config.yaml
n_experts: 12
experts_per_token: 2
activation: "gelu"
parallel_block: false
lr: 0.000563
decay_shape: "cos"
Below are experts of layer 2 (counted from 0) of a mixture-of-experts language model. Rows are named router (the router's row for the expert), up (a neuron's input weights, with its number) and show model dimensions 128-255. Each number is 500 + 50 x the weight over its row's rms, rounded and kept within 0 to 999. Numbers have three digits each.
Before each expert's rows: "gets" lists some tokens that make up at least twice as much of what it gets as of all text. This comes from a sample of Wikipedia text that the model never trained on. Tokens count by the router's weight.

# expert 3
gets: ",", " and", ")", " a", " was", " is"
router:571558506536491431520432496522509507607493550582509498561485553548405584548589435486463468463546548517477425445467498470438498466612531564490451496600492463509541545523435567486537425496587512449547502469555471430511416551518498460523631412514452541398473456545462614446437478510503521498393435456517534432550496524486371551556424589560408468486501455556481442498541577557536467459548
up0:563566531503459560559538506433432425462614626504398528484569484488538428604520475585494585515535488446517506510440530494551401507408448502467509548455469572462414494468484488433472451534526397462498551525430490555487519505506498472434533500529483454538519483505482462571482447506538480513533488508494536608458362448441481441541500405450484480415502446542558466497471510478553458510492
up1:478640557541497506361475438483496476487413525539519487472534424487564529432540484508526435532555462548481523554464520565583468516611521470509466514526537482379529495561468483540549548520516452425419557566516471548506519447541489529494500596505497670565531405553455561535498465484532425553413520477459461489481459430501505475497413509410442524546595524476602524501492427522557519491426
up2:481504561547464460543515454596560459513589436435462486404496533521556452502545539431484480491545530412431449563394490407495583498487491548492489502556410493407449495424480475496512430561502441447448571433464495524360413609523468510584546502552556458471511505564470546542534406518564403533464502430504475553435444382444575582541476428534471517586498556440459551506494469509437478562521
up3:441433485512458576499450516557507589536506512474479461515577557512444529530493420432514502447581447478398437554377437483463567492454524490522367531494429545493544597509517493386443533514471569378514470399558425513432425502505613540515472544598511518467506539504491554591464434452509546519405457463492413492493552577465487606579397568558530464507486518482505469483524378509534493545497
up4:517425467463543498503434423384525452477474568573458479453521460546408445467546592455497510497563479572414527451520440501551519498460516493477508489616539542411541497479553512558483544509535428532544491581491438533547508516525539542603518596462601517454422536534503553489487493453448509521494568544425572485591516529518518474404465480484472423483546552491604456500536451468448479463525
up5:452570511483506491402458519552504441420529500387504547471466495502511566455470464532527331482477417520453493478471504507553446493527496486510505474526584620550549542461479450384437538509506416531539645491425479381518482491460569486465456501405486536479525567535427590463494526454446475567491429523538507514416456421495524517473556519500500492524430550458490532624492490409527511533517
up6:433530517449446577504467424430468486483500505488504450579511509482527542517424541450472508540542485496430404518448468533538539480535527507568480537465497536443554475508555583506545534535430490564500464486525500431487433553507627516575566504565516540461533512447528430592478496532474557604531478465503578602556530583523417491530511527461541549502508482509502489523528419473499445501615
up7:540487557518634477560510556515458557518517515488469378467524589510531539523477478368560503524477438525418459491578495417454502500523526475429560481448528557527570563500515549458543562506513558565563419534449465483485446585520570446513410585467453433558511540499560596435488578540565464443573528478404501458489519478561547503545522497539555486530593516469523417571507447474473587543489
up8:470541529553492598512414499515478512519522510467494362503481469460542455622500490466485474440563510472410422510451605486452506515518384493456418493564440525508511537544505532582522456509479470464547511472562541580475450511542521436591552513574462486502461466594508601439519591482478613506509432468527479509481519555538506471610594545606462547528465442492563410519567475459494535553434
up9:516460520600564498453459455481540490446459501439473419591538520527432566436460480492472490463558541423518528566534496471400526532515462531568496444481445528507524527470562475469464458559497431529468547489501536601407491559512522463532454463438492542436475583514423501530471532587551462444519522470531468478457539585507565538542544556521480466510468464493531547558516497476410484551499
up10:461493593500489480484397528578549541565625492517485508494525464516497547450518481450407522441499506416480473495493503463486495374504441513547491408472483476504586443502477565565602404507452536486532472503544430549497569491517507492589540486534473468499512449599504512474536499573516594522435400458508437479554435540574506472559467450539492618534601467504494431537506520562463600488570
up11:493539470472450499398547508502459552466550506496535470497439434554610512527465515498554533495575385508488415488604580505504472525583404481538452444471504602486405543466416486544545434488489414569504506478519451516461573544494460477487431579420600445505467566583467555509499572496431434459469474512490460487424461504482496446491552468490544533437559566425498492525505456400468416557545
up12:485560466548458429494543529530494384479568529562484490461540495539480450506570488445474551462478449515464521573418524437563555517483502439547510424565478507525528456487431536467554436515575525466515518468484510507436429453450507627557511468574542556514531541463545542490525487512552450484469569549520315532426507508465545495504452423466546616496575463555466434490495451507499565414523
up13:518502466486506535516424487469393477503532478530585418452490564544548483574545450475504492439544522471532506523559476508500585417447551508479455430506489584515523551539498577571482558474538503524537469441527466441458473515465565543607538493597513502446480463510422448507523492417454510506476428517499500449482561474623482522524393508601483496583470516499541377491468481485644543511435
up14:477537478483542489467521467470477468452439498528519458479479495426581581619521584528505482446585465479510505455464502465505450545520510503549590497539487455493433523480447447542482502534513469441462539557401566443494509513545543545476492534463515430488458535611520495542467494530457406486537459558401511443480453584510506493501426555526382540416541356524601421488600403450455523517531
up15:410467507534607576486533461444469497453515551518503487428503479582470456492387503530473530411515497433479523513576518565588421542477560490498463400523475517465516494493531478440421518579506593554560443533520471535508558555515502510554514493531517525532511538586518502342618559484527454476558514509514501613583573490571539502515604508443524584548486469505433598578501432470547459427479

# expert 10
gets: "-", "\n", "\n\n", " in", " \"", " he"
router:533483509492568497477453429459582498460558507540486502504575447526467509564533407521511555469467483472471423560477514441408550456495468478579464523573467494492483534528464492553482472525556447470614520481523494561509411584536419467549531500509541541411427534525498462446454406526509596593447503489474475536535498545459465470566513517514475475517533441516452478465486474519540526516469
up0:486559494560506476484526533577485511509411545481496481590390483546452556511501489412466425568568557457412498544479493475502468553427581479513470428572528552626562477413522639539495464507505569449495619450511486619373543497439500524514501511524562536381449567428543476601505557561579506434616458478543447536566480511502515542494483502501579467554392607501450449557442381502415443387515
up1:460565521590457559518444521479564557510521573451459435470380467457480509455595469493488418487504483555496522544604602477426442526499473452553510509499569426482605504424529591538507483500512434471440604497552485444388471542498456453643520470549509424511465494451457485444437485531498535415535517457489444440575471467517456509508484480471484511446483565446552530505542487483578536472508
up2:489536533549517519441437449523498467539457432528432435558541403500433441564484515538416582470598489448550482551454544490486579565513415487558434493572433512526467470468445503452479453472517446552497580570436530445451536569559507558558592531424543436540473522556551517463467518582449464500400545475560578484496534441504519445620552463527427511614477454474447564520517399528541446569509
up3:506532529421554457584456461613531474484509454448465583481508483468443508508427522564425441527490499447519400563545440584513538511504518612585490536477490507551469610362376541485491360536539555466583560562520563525427438421526523400507530514532496496471517568530408507411555528523505561433492492528468515539358390514465520556540477431576505482575398451495470459431514441506451609503577
up4:521514494494548598499445493500478509517465514483496478492532372490497374487531479495539466528554442521502415357482461427488478584570575489517504430474571420446515571582522487509471404472551456494516482554548504371475482533459473524419458567531504470488497455496434577459485446523543500500412510412483491538498417483567511441463473450498567500520505547446494520524589480445555510603457
up5:395432537532563409513527525601572536481575520471451538426528552509443502586495457440463464448493502485478513505363508484543520428573471476522502508545474527414481506440500515553508431507504513528432398487510569529449501464598517397496490524484399502548501394535434572543564491630476505473368461527589438405501507521452529517563446591503452521474504485500520541484490457482502448586532
up6:513454420558603477510465508496418454547485465564455448457503544482543535465538521455536576586526426476449466446462506473391433511403524453498508474429569500480505457560459505631429415520489585497456432471551561523497499565539503563408502513343558516450493522506491503529460554491427497412531479441475472540575488498489482466530568562496557490461534460513477522394523385504568566545455
up7:451518509475443492499335453582340513454607472473505389400563515568377516459451479534497571482550505407554453531486528581509552537406468465506533518557544483458446537548430537514421489538514533591521542442506518548503574455567438488465494530447486539469455567439430453496543515531542475548513472444617519493479453512431500503509466505475445522484422512462529624516476426451475473643540
up8:392456541540552537417503466532380476444454580518493443546521461472500476463566573443433509526556383509491490495406532542477523379581495542464509497563574513458478524463527498533464459501501530521503551503582533382508489546457552473529469471475496569404551598491487494411481571475494488468561506511452547406506465545491540497457499435552604482545494515474596490551510457587598513509474
up9:491488543519493511573363441562510479459407548527474513501590567439512460429563469528528584522528481498453481560636406542404505451566500542453564494568504511482485491442485501456487532522526501477591471558540475488512498522522603525553472553454380443433447577568490492484487635485538512497483539463466478557474369543508475473580433454494477482498506576515492446521559481487398540546520
up10:441473569512550424471501540515602522525462592553570477542583498491472532506495447442489371471500434506464473436485426431447491519649570501459506535435565534527547502561542549511487554590530411431501425511506465455511481543463624502564506558558495493457493498465515483521521475614477536493428497502474454456503529503496493461465398517487505446455479541434626498562517448454421470466494
up11:476541467541447482533478456608492564482417507428558439532516423447515488598451543506474575541498542515514497530542461570471516417478486512537427521591447531495486496521447549598452480468564529560512455540521444570490462589524509516556488462492568487531441441567509513383514486505538542473535515544385471577523442492561478527538447492516446503476461445584537434482491486404481575539523
up12:510609479448548544540607485521401444502550458483551466480500498476477513433527548521389467402561485472537526596478567558556400468506391429505498516467392538584523475460453518431527451477508574619483414536503499623492506519483657460535536489521546486411523535501496493566507453490481486398527545449482555382517525514597388458515537520449473461507521513508503519491517408486516474536515
up13:505508497487493566530505528487441503497490430527474525441474512491448506494481445465454491429507412491538589466578522533570419500611583424544465422505426585416406538516502512509563426520554441536445579483516584396506498492471519436468524483422521542549530578485507508532535534447462528484492488520528487495570459411502473553427514508513498552503432523532565416494524512465567467499522
up14:524423537525580454479416482440479474504444516469523474609596546442536502472616500484487523657517504499501534457470484429395520483465484541539455490544508445492518490460606545520503386452506383425486495509434475546455507446565514508553587467539601478454473463531456582432464497489511550527402435505517462532432503394523445596493515458465552415584570531443526473472532552513543432529536
up15:572506484539476491506508557548542499500548489535491416564483469541517505587471561500462472556479481478495558450386521463477561480461569482478459446502538557619485613600447529528420485509512455369443508403444525493497460512444546438447535534490486576532475497486505552529361525439529481508590430452513429578544488432466464525518562541520441588572419638523497530566497514519474571519451

# expert 8
gets: " to", " of", " the", " with", " and", " as"
router:462511477480570514545509462550469485454539672550479529556617579531538502549573479465475557502490476479471453534442456470402520443488438518498512444597434528451567554505455496528503491509563497506462448515629502564400481548500561396525563548475509531477483528556473558409562546540456520426459419410499430484478491525481433533536471549482457486507489471541508505528495490458547508543530
up0:401476552475486584476482421472474552416471511452432551434506525403539458476579421596533524462515386484524531494492552526561478450483529534517536436519479619450471593464493469498371507464460494397472562438578494529531425520416476440477563508550502450396520569542472505519465373514515543454518564507553496548544460547460497418469662504567423569587419504502564457476481492434492530434431
up1:517497454451548457469497509416435397444490532543548476504555437599435511464527521472457509542484485486500446407396565551472517492529503585545437418577492511533573443524498544461538432509505477510500586472545558383516510500463478463518466590503486568497525443421492541431541403567613487542474434487505495580448454447517615604502530524480502557581452497447430498515518582422532472571532
up2:495542485535532281472446470462440535516535524480554493545499402557406418517517390570465507484405446461466462540499503540488475504641473509480476430482596520459488510530466553567478554517526532599612478502480508464495452552555425429438575467433475487482537485466631368472534515525581474534538431508503527444531417448568441485521437501460490575468396518564484537510526488439562501492560
up3:483506512521446554506473560502515517444517465545475467428456461602521464514584536544473500522620438483543466501488457528585457510464433543494460462508471614438424596497439443462522536552515414483445483510577547531605544430595526496504567379483505532449481419523549425528476516485481408649506447621586534508527485601446443538432433380490514446464547481525415400500532415499506478395500
up4:510507419516552641473519576453578538495438462504563450514512415534533504483467379484472414532488549367510468508548522459528420500545570435549415390464539629533621468552503518631432567504457509466417386498607540476454514531411411463506515482499445548547480483460494455538438501503490493526490512431500481469456492563528476485569459509482436483450479657474454531568510581454549533583452
up5:500511482536492445554490484497446514539637504432480502534542507470543506453420443463457456552495507566477471442467459417456470495535546488459468490510570482536528562449536490582597547549509532463497488472436435506452502554488469458443521475446462425509501524533516603466547542447562467429473490481445577534483562458562426409443507496521411555519612529520415528464500533576602508661485
up6:494463501502498562451491614512488496504461438449524541379505561549473423546402423472467523449500536433497402584436512551422366484581563479471503470463502600484498557489430510483506556508475551441443556498478505544539458518543608366491483474493549541399466496523493455532518540519421565468422512451472482590481518397588445504525580432590531415585528501425482568530498526489509527491441
up7:539525528489547418415421445437486585551511516440554515479492461633535549573479467517532412560483504557481456519506400554490483479548422474534459509487462494493579505542510545360545527534514503428547520473560479430469505574536537432558494518457556545475487358399459464498512509479558449539491516506461554433519479542561554539522473483431507505567598486407483508598522548463480535494493
up8:567568551457552518497486479548362527516514516515548412563492526406511406501604541421503391527530444529542427503580462421528473513535458492502501511504451494441577473544472599476471556521473518511466515450529616430546492522529571491582530489471540558391453529511497502474511405514524465552476450502474540513476528438475502603594469481498564522533470419493449420517518527385432476556474
up9:485457440531462493436519407472455438505440533463531488441530434478529549571470523485433433488518502585554531492420441505553419520515500496473454461537519499517567543383457471410389544512509517516595507478441404406572466651471439496494550499552505477467520600518455558525538536539582514562528479556586478393502436523540577480580475537538509487446476572517511481497540503526427501489438
up10:386523558493495535463513557549459519507494504456412474497486472536452560559522476473511492518457577504411487440553497544563441543463477523559518405491453554456562522458564521551480502493571459366464487412538549481598352548514438451466585532472581560376486446421483484465491494504466500486472526521571559472540422615580524455519550628513465532576387428496523464508429468557460547474546
up11:567504536456460511516520457338526572495493555423493527403464378439454457422534423547567520573462396427446459496426487434563544507493488579591534546508496544494505566504433501532487489539520514620473539519555579529439549489497574486501512491425546509406516479553538497531464506558437507439525569498563480519597520494524422482514403472491585449550514508468444449431539401431468541445450
up12:500548596487598547555534443419514372537566485540498566501436537513462529540466475477513329393555440570491528594522474458472479535571602467457437497547537517435443592482504473458464523519514568423507516525425473513462483545554401643464508416490474564485501604494401427458503518533510522512524469605565454479501535575484502584481542557513559496535444451544414478564473457478479443516412
up13:471476455545481482519457434458545436511500501458475519429509499500535539480499423412532461547482483575538499557527585554458495498487562490492468405467486550487448537440414413402568505520541440445464526425549480407470525493448430407658556544547535520538486491449523496514441455519541487532458558521514614519532541345538528489495514471484614518471613491558516530523528461536510498579502
up14:447497491501470552486462520572516480531559461502523473479604516568380557470507446459543498501517485483488433570524553540518479549553433476558511474541482565527547516484467467571502496514505536528501426457567533411565493419497491536621495479604531433436405414454451506545476530595558495605494555465536509406477400446582551478563472384567550513538486581425482427533511485524422487548511
up15:490491511555438540470485586415523524440598588442472506434480421406481510531401473559458574528544435472487516595554591572515501455514514453501477572537540507512567568484518496404427406509509502506470443516526431479566406526495456461455505580577528461484522506444480473480437476519447571430492491505572474610546480517560512455490528509376511514509477610475487500570501471484488558427575